Weights of a small mixture-of-experts language model, trained from scratch on English Wikipedia: 26.4M parameters.
Below are experts of layer 3 (counted from 0) of a mixture-of-experts language model. Rows are named router (the router's row for the expert), gate (a neuron's input weights, with its number), up (a neuron's input weights, with its number) and show model dimensions 0-255. Each number is 128 + 24 x the weight over its row's rms, rounded and kept within 0 to 255. Numbers have three digits each.
Before each expert's rows: a language model's description of what the expert responds to. This comes from a sample of Wikipedia text that the model never trained on.

# expert 14
What it handles: Foreign name subwords. Vowel and syllable pieces inside foreign names, Latin taxa and Thai script, as in Ramathib-od-i, Am-ade-us, Ophe-od-rys.
router:167085131123146138129113129170174140107139175155131141127145084119105133169087144169148122080116141107147119124097127136141127154127106116150139121120128106132096112153089132130112162142127159146106168109144096100143133150168091127128156163126129124152156143124107109138161103156133113162152126118155148087110161141085091076127185117121135141085173145124161118130159131106111102105117157168140130138132112120150055159150111159153114109134143103134148118160129092157149109167166119103151104139103126132136104156093134138141124134120098172138139096109124143121118156089146103174132120142145158173101129132098110100121123082106158129154151157151094068139162077132107162124155105091166099134122149115102147120087095122150134134120136145139114109132109130110109158115149108
gate0:145126111145089160138105146116074083146113074180102108109113101122129141137151129132155133148109093108110122138129108117133119139170110121163142198135101101149130106122147140128134094110084133140144139106068085123100117100070130127140135172125121067133106123110177116129136124122133125156154159105177131099145106107130120153139148144188152144152124152124120116131098131124118121098058122146113118126134129124111088106112116132173117136143122122108141125155112095144162156165149080128146156098180123158129117117112131130132133131156105131094157114114150111140101081151123137129102170153071124115122089129150096134121145133127148125113113134118139153151155144083151158171158141122157096082153058153125129172109101117133141157138143127134142144150127125103114150104139145
up0:127125136176169099156062115127095111132108138102169068156087153079116118140134124137107138126143088074086106113137163170146152111107115131110115082177141149148087151120097116103156123127139113106143115120177115161146079147135112104128113140124149131129124120158122129097142097121132118189117130144088072157110126132121149138087149105108110125130141118126100171158177133100144149112103134116136140104118130189153125110115096131089125126136131113156126145138124119148108200100146156107144123144141160142145150111107149103114091109133133113144116119144118161115116100126150134117128109102136155105135114110145106107116093144153128115137180126135123075128135162134170163132114124081149120112088112112143100140162138093112108100103123119123162121118177122152146102079149138
gate1:115143160127095128133142125119133125146120169112117168107154100099122135140079085094121105082142136117123116142105187137121103123175079116148109108109123114140144110124092163158137120107153174093148115114149096099136092147079134123104149107131101097147109121098152075118106109118123134128149112167140106117148132109138156131162149109150129118143144112145150134135132161110109156152114132110103114154145130073169135130144150114138107132169141137096107146100121130081144095128137122126083117105084132129125124127103145131158143107109133133141138139132130188156148143110107107086138100103173106107083115087126120127129154117137085116161091109149119112113120102118168170084175146110142086135113091120149132130124170100154138163121173075060131120100108154110084121139142157
up1:158101095116145135131075140139174149127113191107102128117129095136164160129169105130137124153122098099152116156126160153135148120143095137106139163127120085113137156137099162143103143139172147145129136152127135123131131116144126166127115100152168110104127083138158119126078152143110124122154110123117126165143102104112144083121123094145075137140156116051142120104097160146135131100196117130103129104123136140149065123126102140121176097133150170131138105090146124115099140088118137073131136097110090137116147114101115113128170146115115131132146171171152108139149111106133161152102157119100114117103137144123144173145120110178101116136122136134123134157126157145127162150114159131131130146153125122126127105138128080135088114070150135090135162120084148105094127083134119
gate2:143160102115153093118082154114173115130163167161142110124121133115135106142095159103114123122091137061133086171089113122164150103133120182128112145109141148138089108101151087150145127128123147101125112144132137096137152140112113157112110106119121150137135131113130093157144135123108133131165108136140076180086116102111085111107136123130103113155037128164117122141159136091142121139097146110113124162118141106124136126135137140136104091075142109148137130154100132130134094137137115136169133094139157093104076102139109111112145077132147107128107180153144104115080127134129080128140114092123115112105138191142136124131119135118145103143143142125122139143122130094103128120141101123116050124161189104117095127141124102113150155126122110124133103114172103102141142123109153
up2:116144119138121182153116123124137169106166090160145142149126110108118080108134100115153108166072144116106150118162129157148149106159081073158116113139130142107156125132127150148133129074139174127144133139138116092157115152099144119122116108137142138137125112143131161130143154137099141167170150164162096109168116110132103121124084145139151137150127102123106157169158134107133133153128156123148143103159130162125137074160128113110097171107121126139145133104131156144106130114081136156117102140151129093067134164124123110127117164112168166104151104107092138135143121118163171172127130118094086108124084095157143100167074099115154117125101138177152124142066138160141102117135106134152147130135147100124140151103106148120107124129138129109140146146081112086114162143111116
gate3:133140117179136108165124097186115117095170101138125140126140146108147125158113143124120129090125129144102157111177124126077113161137100137090119127107132131133162105127098089127141141155121122112139137127139086138111136135131131102106163134127115116129158137102118147138120185181119148061091140159189099102135119138096127103142111107109091162112171119129093140176148164101147126116140146119138140114119110113150102118114100118166094136180093146105143151143139087111122161117110112070116147136108130093099083160122127135147123089106139134180130122103131169106151156120155153122119067136133122145079170103126114145087116108104134125105147127160161134104100107110147128143165135145124128149116115145117081095170153137112093118131123114083078132151146134142123138137164134
up3:138099112102075144105128138104144100126138119083130114107155143140120153130154140136108082155154161155128123157148115106146154121097161168120135120140141173137093114148126092108101148123131069197137133091106106082161116119123127137138137157125108135119112131194127181122122163132123103147150137124092141131096113129131111093121123103083148138110114122152123110125118098119155085168169138120118182108079144111156104116128145128152146134171144084121121145114102128189136082136105082113111149113069141110140137141167135116140090170141154112177155091121126125113126110147139127112112126162137088103160141171108105141144148134126178145111124109090130113101146152086135114144096140150149138103161094123121149118137128153099148115158136093108128132120145160137114160135161111
gate4:146100167101133144150145126203136118123190092111130178114137140131121128134109136144099102095119124111133111140090080114154163165115134147138120076089088108123110109125167130122134169137136138103082128133109146112109133154139144171152122129118176099146102150127124115123158092107163107175118147123133127084102090088169126135157106162133138126134128139118108153151143146151144111121144159082109104174119105129124094134142107170114148125091079099144156144110099168148101152094117103111196134123134117128140152125084109129128130102071124111081119124138108107155112128134128105126131152129144133151134116110091138157132119121154140110117136115138119117123086093138167140152159137110129127094128143142147165141114151171111121128160133129114146122120123093145124071137056088
up4:127153156181110138108118123133138122120111131082142113110169116155136124113129125137158110098129098155110077107079155132108117091151094105126119105131130083124112147099099146095145123109156147107124141096110124124133106103130111206101173138117104108094148093193127132177141147133129122130139088176129161149134119143135100136097146108157101168151108113120110167106136151152137111118166131131147046080115136139165155123152125086128122110128094148100181086158107139112135133102087143112145117184123108117134106136161150178099139122151129130147129161149121161129149095073098091124116133162105119099143141136128129102100108106141095142118105151151121143129164171146156103151157126141118113138139108129163123142132135132163161142105132140095132111122118106159137137163138137
gate5:133115110135135153128141143110135144152139152114179142101088108135118143138133114149111124095141105134122125132145120135137169139144150124107098120140128113135102111110111144111107155127142097092126108099140103134099135139044098136128145145123139120127130156152141102137142138118135140137117143166100112096104128116126096091112142135117140154106136131140094123136153118159125123111115153095103137084096149128147168073139089112167130101117141133081123128106100145223154098162114100094180154143120144107093122151148101168137151160155141137103151158127123155158127136155104186119101139138114113149128143132152133171167190110137151065116130143128081124136110111141148160121135109126109115126101192137110147119096158147113079140110116181128144144116101105164140096155178172
up5:090102173125145105122121120165105124122117146137135129156156088166128105139125114153100130096127122144085125122119161107140128120163124099133120097136087123130109120145116158104110126143144144122115141162115110129127124126148180157170174130094144121128142167125079114104133108139156147127120128117105092154136100139166134106145103138101161145099161100146162131081109112130102126143107123133111126106150132131161126108137119192172130111117098099093184132156128101106159091088114118045120125108149138090098082113148110100125153104126105136132137149114094117115152165138104121151112113149140139152133135084186129115155095136114143133145124151132097136125123114130110132136102131196165091105107134101182161129135161160102128120094119148092146097160121138123174096181098106
gate6:173168127080083148181166176137176118136096114124116110117142143128106181137069175121111123136131117129118119138113140171093166084114144126159180149138126100126103148124129133128125134157097107073120123119106110154134115130124153160140144158123150136062116125104072161132090068136093085102114113104098181121101173137088109126099133106140132147114125179095150113127153122112115126133111141141141165118134137155085136173141121134129129152115126135124167125152126144132130162126102124122092103159143162165119119123135092131155185114099103135110130092133130111149130127127134116109148132159146124141135101127111119163119160072133147154157146148110096108150120116150126110117134124110109122138160191126131157086118118158119155137120110171122145133143109129112163142127109133
up6:135147128119159148174109136075130141159178116075128127093147116153136150139129155133143140161098129132105120077082151143124127124127148120108134159129166129106110121181157120116123124119159090114132169121112150106111114150099155143137155131134101131137159122152105159135085122151178113117156148161098149140129146134130120135137146101106141117111128130104119146148179147144112174163083145126091174115111077111103128136136122109157088092175098090116100165130141112130134145102126114120104121150098171147129121090128111169121122113167110129148123108115111092107135083144134124121123169109153135112153134151131157118145143066106126083113156152177105114083129104122123123166119078175103093173104112138138125137121108122084159153122148089112119108088084136140121110137146132
gate7:152141101101132133142092112147115154107132143150122075165088047107147099081096120099150168127115100095144139126078128143109162163138114123131127146149101149141127112142141133126152148157101155075109142128124118101113112117134065112092128122126133157144135161086161137163092106113145168128135153137136107137109151129136107138156114101088118095139102096089155129147153140084152125148127155107133090098135129151145152138148097117107118112102145153171149142139138081108120146112132152133136134120135087143087130139116122116126139094158146121141130114086151151113143104095150130125157104165155134111120118149121139136154112097120102155140158122092108078098142085080140142121102117150134115123145131142209084127138117127171156143122124071140127082149145154108152130117164143
up7:135112113126105082123102142133070151156138109131103119148117113138158111130132126132142143127107158082118174129127141079149143129104134116132132142124122110148117186164143128121100157104081123135135106134088130065141120059132123151157130136141132142121119146085105111124131131101129114094137098112157148128131125069106104122141142122155100152108157137184091143092124148146147115156161160159132096115140065123125143176150105132137144111097110171114145141140157128143122108111143132120157155154110150144112110164121125113136137142133135151116183112163123119134115130098138155097112137134101126130139065122097152133146149146162113098119106147120085135087128186140084153092089097167122111136089140119115176130111138111134063136111143107124118121106136101167113146196134120

# expert 22
What it handles: Years and birth dates. First digits of years and other numbers, especially birth years after born or in parentheses, plus month names.
router:131120144133161183138123115139119134184143135143121108130202140121143126153094148153172162095121141130131121106127126104110105115101136128117173132157127106125134087164118128115086156122100125134092119099113124181099144133167109153089168128108139149162161141138132119097144104123103160187144133089115103104147173125124096110122166103120139127118143091110161101147154116154111113062156159151145115125111102097138117108143116133138138173149139119153128119128121085122137100146123102153133085115095178122082171152122090106124112155143140163080136109151110189084133124132129096115124189117085117141100100134119117110122120114137132144129162120151130121131107094149141147182136118100182102104113131098135128126124131131145118153134141130099113186132128129139082131102130128
gate1:096121085137114126180141126132146173101143116124149164136063145107165119161142124147169108161144106127158100158152097143116146151112129138079139142131135124138088140135095142146104169086124156126112165147132149138139147142138095140117105086144140160114132108177123076094087119130108128125175115150141086159157138137138094083146093172146126130125130130101120131127101136143112118109142110100130128113160148150129120102157138072135148121130111113133147157157131128127141135154080136124150153133110140127116125119176141141130113167169088134146106130140126147142198166089141123067140130140087131110131129139144110167171113119152102126125110119144120138101142130153138115143147100064142123106098117113111116156142122152150131121113136087125111100130077152114083153118055102
up1:168111168142148119124122148124103103126130165136123105119122136111116118086128141132066146164099131107123095121142158097174080124150126089169136133105130119125126169115159110116133127129132095142112126091130137138135127100132160143150157139144101122123113160140120146151156108107183078122117155129121148114148149142125141119131152124126132139089147173161181134094177124136134113133133096107074132131107068099164129134128141162122113149126144163121101106149153200124117122141078136120134148147134126155139123130113076114123138130112142117167133104144153116119146130123137132161113128137191099099078164096103168142078139083140115139107107146131130115128126158109117116098120133117119171120132127166151099087115145140141080082113148185104126137112179103165115097114113176
gate2:100140121148109136124132117124169125119145148122096132132144183119110101129170107158140100141121190195166112095109135168120146104103154143121129135144093158128136141086144074093132072145088101131106143118113124148127092133117121147104133122128069147133145137147121113107115169119111094139150144082112106131115168117120117092151122111127089161136132138150127147157126156121154131109143136189117143113103122162126118147172091128141138162128184119121135150187144141118098096148102152103133143143084134120126116124142133111089154129139158087103136142141192091174109122136125116144125132131117105149136124073125151139165126131171139155144091121132126106144166120136117075159109152126125123155123132145154169161114128168111131147118111098155136186132138093141156105107123091
up2:121142109129181164131120085158112123198152077143127133129121132111169130100111128139130144158101170125145145127106096141115114135088126113102119113113131137123115126101109104108135139140159073151136125121148118086089147099115088171118133125145106119137146131141154149104142125121146066165133176122131177102133129148082117130138155140114120125160114123169123097102093125104113108142174140130124110108125139125124114128122134131129150112137152153136136083082177165138128134147134139135165122130126135113118080107111125114111126184071120153127138111088137117135162168166157109099135139090168090125137126120112133149164101144106090153130117099133104162153128145148165088142154147106097134145094119159213116175148118138119168126123136124156130133092100118128177112161101122
gate3:143107133153125102120112140157119083110164139137144180136170096138116106155125160090108110128130124132119094123128126095119134082135135127139118130127120098164133120146158193156094128165149126115117101152178147120075124150166114131139152072093131183124101146133118145125100137108089107147109132131107171060090130162153170164113087125123134116151107074114171153150113101162157132103118130143146146192102098143167126147121108145112123121138105128109145145132102146139155116143125142123147103116146135078163140130137107155166111101123154105125118130099109119108096102155119096085117113125152121134153137139102109124132140133106166163115146099091136135132133121083105159151086173170155120102170146078124120113122112109113107131166125157147099145151093141150144129126136132
up3:102159150147165122103136127166110111122144163173097070090109092168117107132124114162118106102131120111148161129145127125143109137114122162066120123146100104104176079097099092136121137138174141123124198134126165113122139111098106121130129161136117115109143155128121109130146117184127152099131123105139123120106123135135115084117133114080100134105117125128100127136111160101122137118079114141102124141126162111161090112102140108149136162099110084154113143101125179178122091131149111088127133138129154136166127156167119157097166150110125156152110152103102169110136109133126125103157155137116115144103100133154115121140133140187145103134134187133148130139140152171153142183147165105082117145132094120107123133134145145157093147139136081125137158134122137158119121173154139
gate4:167097102129161087119127106115132118140087137103107080187093139120119126107099134116128055092184139108166126192106110144135161119139106103133138180102156165092146158148120098147146129137163103125100150079147143118085159127146128174096118116127120110093081134166139122127148128082122126113135158134154100125145131127130120113128127119137128122128129098139094154162113117125107099156102123134115109128166095130146173099096107112144122132144125167142114164116148153134152101148119116163120144121131118104142120105106110137096102075113136124120170126100157155174141134117135135096148165116134120147130151154159137127114152148135139115126132181130133141099152141102116126123144127167172159086134104166104114138084132104103141144150135177176132141124134198125163142129121122
up4:100150189097144140091123146148103113137155162121142117089116129098141159127119122121088179127164165109092120135179106144146117139127133131164112100170102156162133114118163105169122078138077123155146126169103118128124116111118080105116122107112145133101119114140163140100087144119124097098127039153133163156129137140124095172117092150148089122106123138160120076130157109120088154120141126149106136140178125121118160137112160150149097147164108120122107107124124159133124096156118122140128161142122099127145128137131096125118096202114128150136143153135122127141107139117142058132151123108141168143127103083123115115137116160111151152140104110140144104151115106101148133132118141129143125146143148121149142110108106113166147109136053126119124144129119090104140156127074113
gate5:147137120123148156149119133140110122110123108099184098121130114133118092123120085169133116116119155114103147124084133127131171157118105136103161118154130122130132130107119145130108068107125162186165150133169151151162147151138171118140175147151123091152130154131109165123142115106119174203069147121165133138108140137120144132147130144119177115182100094150139091162142109137091143151091109156082113117098128173138108119128143164125137148117123118144158136140138065134151125121114110155090132126096166096099134124149154106140164141122113127085132144132141163169134120117085095127086125087121130101109141116147139124120142109104124131149108105136125066116102121096130099109134110150147095110092147128145156124108123162093152114181123131075140161137135130125144104133150105
up5:144131142130122116122141146142106106168128125117102127084113150140105176123121149076089106159105170165148123138157076117128124179114131124085109151160106124129143086133113201140113133123139101114155174157131124095117144168141077146161146130119121166149133116083142116118124118159162085094118103106153112133093103079123117117082111152111149133172110140169153120090126122066152105110104138105171072114150097111179081129128132159153137167112130131124175133137139140152075151116128126146138110177146141101108143149145098080141085117194127098157123102145140095088128151126144146170109122134147125142129094108114138116123138137130130113114115103106128151114132161153110120135136136166108131122129136134123124143129125136144124182128151111140127134132140117139118143096121148
gate6:152189123141171135118145114106154132132156123159116144136070094153127134105112156071098103084091151112170137152131174134109117123152114128120066140111160133146123077141125103128135135123143146150090103114149141122151127151137157159091143154117095184115115093111164161153165133099128155122134149160088138136133119156111137134126141157132123106150144123156110115101146138109114109122073155140111135185101140162148104108136125119149147114089134129128165089067145148096085180119150125105175071132106131110098137093126112158129144134139130081142157146123125118150159130132123145154090105141116109114118159110137118130127128125171150156106100132123100104144140129121078120133142178153112135132103096138157144138139134111142141106151128095177138159134114174157155132150140119
up6:144146112130090148115105169154124083114125099083126175099128153111111127108105092111133088105144150132157118161160146118142102142093135096147144102163119121128071044125123116119104162124136116130182113172145153153119135106095123122135159126138123103134147148130111116099145073138167145109118083138100140127120162138128128132102156110131126164140140133153177146153167148119134146142115124133147123098148163152145171101129077180154136098135125091153132124090099127116109128113130119129115111120119119149105134118109129163137151184139117139125147132090170156145159147079136153119135094089155101106150132125131143151141112158112149093169147151106092136113098138116113168089130120127133188144105112122113142143113151120136109171105150186155123106123122122116135157112118185
gate7:113122184135126169121184150115106133141186142143131146118133116117148147124167114142100089096138138125111162092124160157103133131149125109128145109145109145094104172104122143096121111126106115119076107103139130125085175169102096120142099181155091117153172118171117125138105125125117114192146134147089119116134158121110137106119088163151125143131134141150123162151127151119149113109138101150180140099137186144145095132074096165134124171118139156153155156104145148105109127191102138136100136124113124133127137141106134083087124158112112124147092161118136184106115106066138084142139125107146110106112126132097135156157127141134123122128152106120135103101081130143136139129152147145131143101121101128117128134107187182111135134105111102093117123149131131110143126166110125
up7:087121106104109158102139132134151145112088143141105141059118136126132161115120132155158170131105135128118118142130086146142133137126127105107142127087119118089110139138082070083141117131108124169127153120136089157116131111070137130133109124139139139110098133115126120114142124113119135133179137125152109160152125107111082085166155126144105107105165162131106081128126115145131145116104146109095140127125168114182144117126125098162166135105150178130086106148105128103081166118168134135120135094142114147148126114153102141132183176169130131122105135100125115117122116120163095178117126100123138127134140144136116146154100126189173119115111122122123176097160131133154091128139131141087118132164195076135175159114121127103128110169139112095140113124093099143158151121108138
gate8:117094126158129115131112145125127147103114114093157124123128109172144111168080111171146156137120105143114094075160152170112093076137139119117138116157119099093145158173138141128117109092115103145108115111152122159136150153084145126184105129119100146090147156088125129110120116127120140151097140137118087110142140098090136144133111161088130093109129136169126160094166140118163101140131142140082121151136146126129110140146135175110146099131182140116116154115122100103157166139132132122094114143125095163149136129110135126115150133128133155114110166141125162098071136106109110149114125163145098152136088135096123167083104102142163112171116139078144128141057090114125159139115136160143130098124129142100112162144139151116151134075177141132093111083101126131153128119108112
up8:103135138132146107133122128112139098128100107132116117139162119116146163138127113136171148103170127101140092129130134141133115150160145132143139151093162159132131149090159132093145098133128141119075109114071148103133147120104120162101113125109163081120171157132137079159142134155111104105168143086093098115128114105129099120071130159163126109129092112141121136129148089089124106150160147135068121102171134146156119139132126140113162094104167174118132129134130214120114129112133138103115120122146096153150140125112146108136124119150144148091141127123144098131071143088126114121160100095121092120159132088118101132082141126133126143162135089136155130156120145122189123100124114135115121146132130120115155116172183079145179134085138134096146135168115144095090144123114128

# expert 8
What it handles: Inner syllable fragments. Word-internal pieces like en, in, er, an inside longer words and names, such as referenced, revenge, Peninsula, Dejan.
router:122111143103129150159138133145164126118165131131139135118173111129111125187104156122148133120134153102156129133073114104142125079137124127124173139122091142120096153133106104079119171168126142150091154121107102137119151101131103100135154148121103151147157141152164130118169077151090122163124134106140111108167150147135115088141140114146123116110150120143131125132146102104080070140159143116149129166152097083119131099175094133157128142108136101124103076139078124156157105148132103178165088151107117124128146171135101069177096168116109137113121112129137121109159144098108131122117109153122138171127155153081135108119085100110112195141137109136129103151115139138116120145134079125132134098104129131107123137131137094166129125154133124111118130131121149153124122124183171
gate0:133100128116107138093087149132163139099142119174119088116101134166169144129089114154120118150090123151077109120097147131163109114093182086104134138087135123123129111158096150131176113100136154107173149115147164130080161105114145114112102117124107156149128119156096086119144137084120132173120112125155148112125133091144148115143089159127123155117112137117098131152147151116141122125097178150177117123090131110164179096111147138149156126154110128064147137147108140136122104138112117175172102127096108166138163127108134126085093142103125116129160137160132102155148129104135135122123136157141134148122141128126142101113108071139159122096138113105152156123141127120125106099087085116129107125112098121102127119151132180152103111133126138114097094124135084152145108151148062
up0:150162148143149155163171115135101127146128124143196127127129106138144097124163132145159089127164134115152156127173146142148086072128130121194126138183093133107167126158112116128137100118072110121113147111140179134136149135112122098112118126169121149105148118130129111109136150162138089126131090137117093146057107137149151122111156144117125142128152119150161102156138180116135133130149137135153150115163118142114115126102114139161106144143110113087119134076120116102130085137117113136111126133155136118111110133138137132161148070141128156164118080109080147122104125123130151129148093102130120099124129102122131156141171128098113117164102143136100159085096140178128158127161111130180146100148150112065140114144124141103181127128100180141141107127145112140159123117107114
gate1:126126124094110075120150156151100103122109122165091124109095145058156119110188162102124130105137145123125133185121147078131151157132083174121141131163138135144134121093096156096129138131116143088106123093131109140129141100116131127101111123128146139106140122132132148134158091140150135137087164136167140142143165132124172093134094128140113122168131137112134100156119136115159160149162110131206120132137138152142121103110131152128111171123120117146133097141146128119132102137089134095139093104144175156141141107120124132129162137139133159154143138089126122093144126127129122142113148137085169158144116137140122118127108106090161149096159140094127132093132115133148112155098132094197118108111092177136136122096121101148159128075165105184151165126110104093148114080127126
up1:120115128139134106140140103135106113119115127121113118139110168154105081152136121124100136172115142122141127114166070136112125092114172140150128120127139164145130177134114104173102181136126117161109090159113097126151105131128155117066090116159147119194169170093150128112129133142122141146151128154138129123114142143098103113096106122121090133100134147150127098138100097099168134126125109129130101114110156133144126130131101135125101204131145112122113113111101097113115173147121123146091139163154141045086093160121171097073157143135114111112125143105073149100146109119159138091115103136130135152155146128083119135136177139156102210144127134129116135135128139145164101119112149182147126120134130143151132151132136073111132120145128131143095130105138121140129111121118142
gate2:099132116107129104114130142149169136130161137104162087097111136129132085128138102162146124107158122133133121136094077108148103131133154081150073105120115135148151221136141104134128175145155138105153138072094162144138106084166161144128126125116126161176155138112137119140151122132119118146139156140146123122165131104148120112146145111147101110138150168119126090122112159100102141118119133130158155119166125085154126092112136089118144111079137118130158139133150090132110102121132093084068114173121124099143130116142133101166122192132138101131112106100142123095132143109127113135154125193131094120147110132105112138133144129115124130142147082114097134118105134157125094150117120130105110157105110143092171119083186100147162106117130117110137149130140131164125110129164080
up2:125091110112157127123098103127146143136126128141097140116162153112114064125129143146127135101118117154142185115136125139111108132083077145118112119127107124107148115131107136163126149130117135114140091170111131175160140153135158131128167128111167109131156044109142131178150135131132126118152102177138126101092136134136113121110141123104109073105171123122154126111080146145149147171135113098144142116092174110077137161119148141138117164137138154134109087151121124142135164121121164149108147127146147105127158125112059100138135136128145132141144141118161157102105124162150125116087114129105149126131128105123100120098114146148088145137149088152139086114137162149093099134069148151098133159085105124148119122141174146132079128087153163132087153109124111144188144136146120
gate3:139083122132127126101120123113169105086152106125115164108133136135150100092135141145140136117143156122177150132125163126138148130126125122120140106125118097133114107136106107133121126112160147145076112098165105137159159128138092156117138065138118122136095066117112153106136114112107161145100117122145106125125131117109150143151109120099145147113104131124127099199131169140116148123106120104157153134162059131170145181127150127126126169110158140080078099140145170105119102089129103137141144141111156129102121084113131135157128154109121135145106182149121125086156142102136149135113106136156176152116150095111152161113123099134128138138158090138184122105185137151116093133090125145160090120136132141111069130070132172129136112096106099143141154164103106134124106144116147
up3:150157151145117170146164111166128131135149157149068150119104147120165126154126151142126113086122095097138131145099127093160154152126117169131118147101122097134107141158144121126137148155135114129121127120143121120124150154157116145166138116138114142158100106148161151111165142106171134163106130119138117111170149163128144128082122102119130079143130158112115063107106095070153116164137150112097144169142090105135160124100160111120138132119140121076096104148128139146122135141116121146149178143102157120180128109130143141144150111115132119121141099177090138149153148166109112130124096145150094128150109081093141120082124105128116143115150137114121109089123099148113123165135168147157137135164100166083127168139125126124121148119075139150101166108112043135147093101138120
gate4:073151142145122110095143137145128110138135147122092106139162112136144139096121134137127124131130107164133192152136132136107141121094143144116166093146120110113091132133129131114190089166149127146123124124107162154115129122173140140114089135107111183114157118135107135122106078110146137135139149129111102130140121135121139129108144092099140119093145120131152116107132125124086115109089103128145147154135112088157106143140110164088169139145137075130153105112102109088101114105137129122154096092118139221122073153090083140159151115126092121136141160080139102139133181130105135111141127157144167109121146114126151136097088096144152100149130105107098132170074123130149099166145144125117171122105134103135125123132099065151145118132140116130123112158195113110117146109146128
up4:123126134097120105105155099122140133152125120128103143147106134111151133140083148109103133169122091140131118112141144153134151118151158131185137090172143125151104124158156089122142131141129108138142124137139113107114127090090134111113118142150081150155134142163126174139147123124106164120131120140092149167140121108145102094102129141107117116094129119100142115186132174155103156098119119140144143084120121101113095099108146131149133125069141107116089120134216110150149120095102075155111130139092111124121145109114125137112104191172156139147103117085130116117095172167130148127130080121103135142114137115130093171127139118123109173155127143140062162095149128098107161057148134113090135105125119155154101130129107109162157120136121120173141116094145116108109150149117132
gate5:156145091126103129097148098096115129121128101136158142120120134090135142106104123099129144122132108094114070113108098170139166135151126149154130164161154106129145130120117123122159121171111101142180136128101137152134132094119135133171138115129117120120131136142141123162161141159111152131172165132140133128173103107138123150142153111133074144130168088127125130109119135109117084127164139100083116153188158110150172097100097101175111147136134114096114105111118138113128100111123150092178172114141099096183142118128158133138112130153137149106104107138143148141117091134146183140147125137148117137153114141163133165130091140195140173191163129131085148123100130124105179125125108164133114137125118112110099130099152138151135113099106123109143167103138189149121078115123129
up5:094144130095121152161114111161152126118141109139121103181042107163128130097138101134144125108141092180131144114142109097119121139105097126108120143131135110102114102143126130083184109132118155161120176100112132097131192090086101156123138160155159121128131133117118148153131105102110108140094088128159170115143121144068146146147103126109149135135118122139092126141139122136093126115141161174141098090122106101127141162082122087088144142142113167140150117154165108157091176124195117137114153101146149158155164137101066151151143139136117133137131119142078184107155132143116126121136125128116139100143091141138113124114143117122117103122169109136135146117135140110115139131082167093086127136126127128151112147110123121096121105075140117124145102136122123145149100153124121
gate6:146114121109104149141135129142110136131160161117133074139126138173136146097126181140175164111171130129129092153133110119122098164121106132167154176177114127133130148152101171094114124125127177112105093087144150125125142155149147112145136130133094169114120136105113167121131113146085120148145137159119107113177148114129121150073157142147119130116125071165126110136115121101105153147120148141121119152146125134096099103148102153105129135108116163122140117103123179133139164118109085128156127125083141123142138141166116077140107124121117048149134140129146104164115136137119126134099111177157098169171132146151111179133126135118099124133118156108142141079120133149139120100153098147065132090084111117097128099123147103132127105140059135114147130161119116123094095116127124
up6:149121162053137093123114161165169141190123137142115136153144109160156102071094153119130113080133122110100129114101107124096112128156135145062106107165143116131137142126119110090126140113149160121160141128125180166124138093123159121123159085149091144096124169181165133112170103110123160175090140119130114113135144106116139176087120142148111121157141104147116122089113131124108153096151131103104153138100101134148127132118123123108161137171116122092079087139149123139129121103135110125147161140131106158105157083162108149135095119127149123091162132107128122129040131110082112121153119146145138118098157087142113195142115129123139137123133119148132143111111131130105090119103118103131151135129121132146164149143143117118139162133127126115129135159136104106136100145131147
gate7:162094133143127145128104117148127101160146118121134154128110147122114110126153136165145118135100120146153100179133173097123106096144122094161097100165133124114125092069106129148104118153133162138103129104127122174134112120100116147107139135127112130149126112120135147133154091116092136144100167128108172149135123089089130151115155114135109139133079120138105143142165125115136127081096145111084153181123133123099136140097132091102088111107124108108134070129152092108137159148063135167143123137137133128148136111109121118152191161177102135110149101123164109135140154117108106106123107167131158180148151099128098128162131123161144167101166114090166126120100151128112158086105103092137144137108147110106106168095079143165119128128131160094140109111114125149174105095133153
up7:136127111151106093120135197086125127106135178154107109124138154146115156149152098088097155153104109139126113125101141151136136118131124119074133095074123095108122083153114122148139122161161159090170092131153100137130120143121096126103152126109132129105111134141161157165156133126174129144128120134137096112135149143126137130139109118085138100144110165150128084099149138123163144106141122154119150142166140124172146146120099137099100161117116203121121082152117120080132150120119151154139141115164104105140109148126113151139159115107175133100126138133147108117168114139137167132120180126121155147091122094143132119098124126146097086127094138169108159156087125156143166094120096134163126125139127172133140105117157137161121141096119103130204122191117114132109134132115149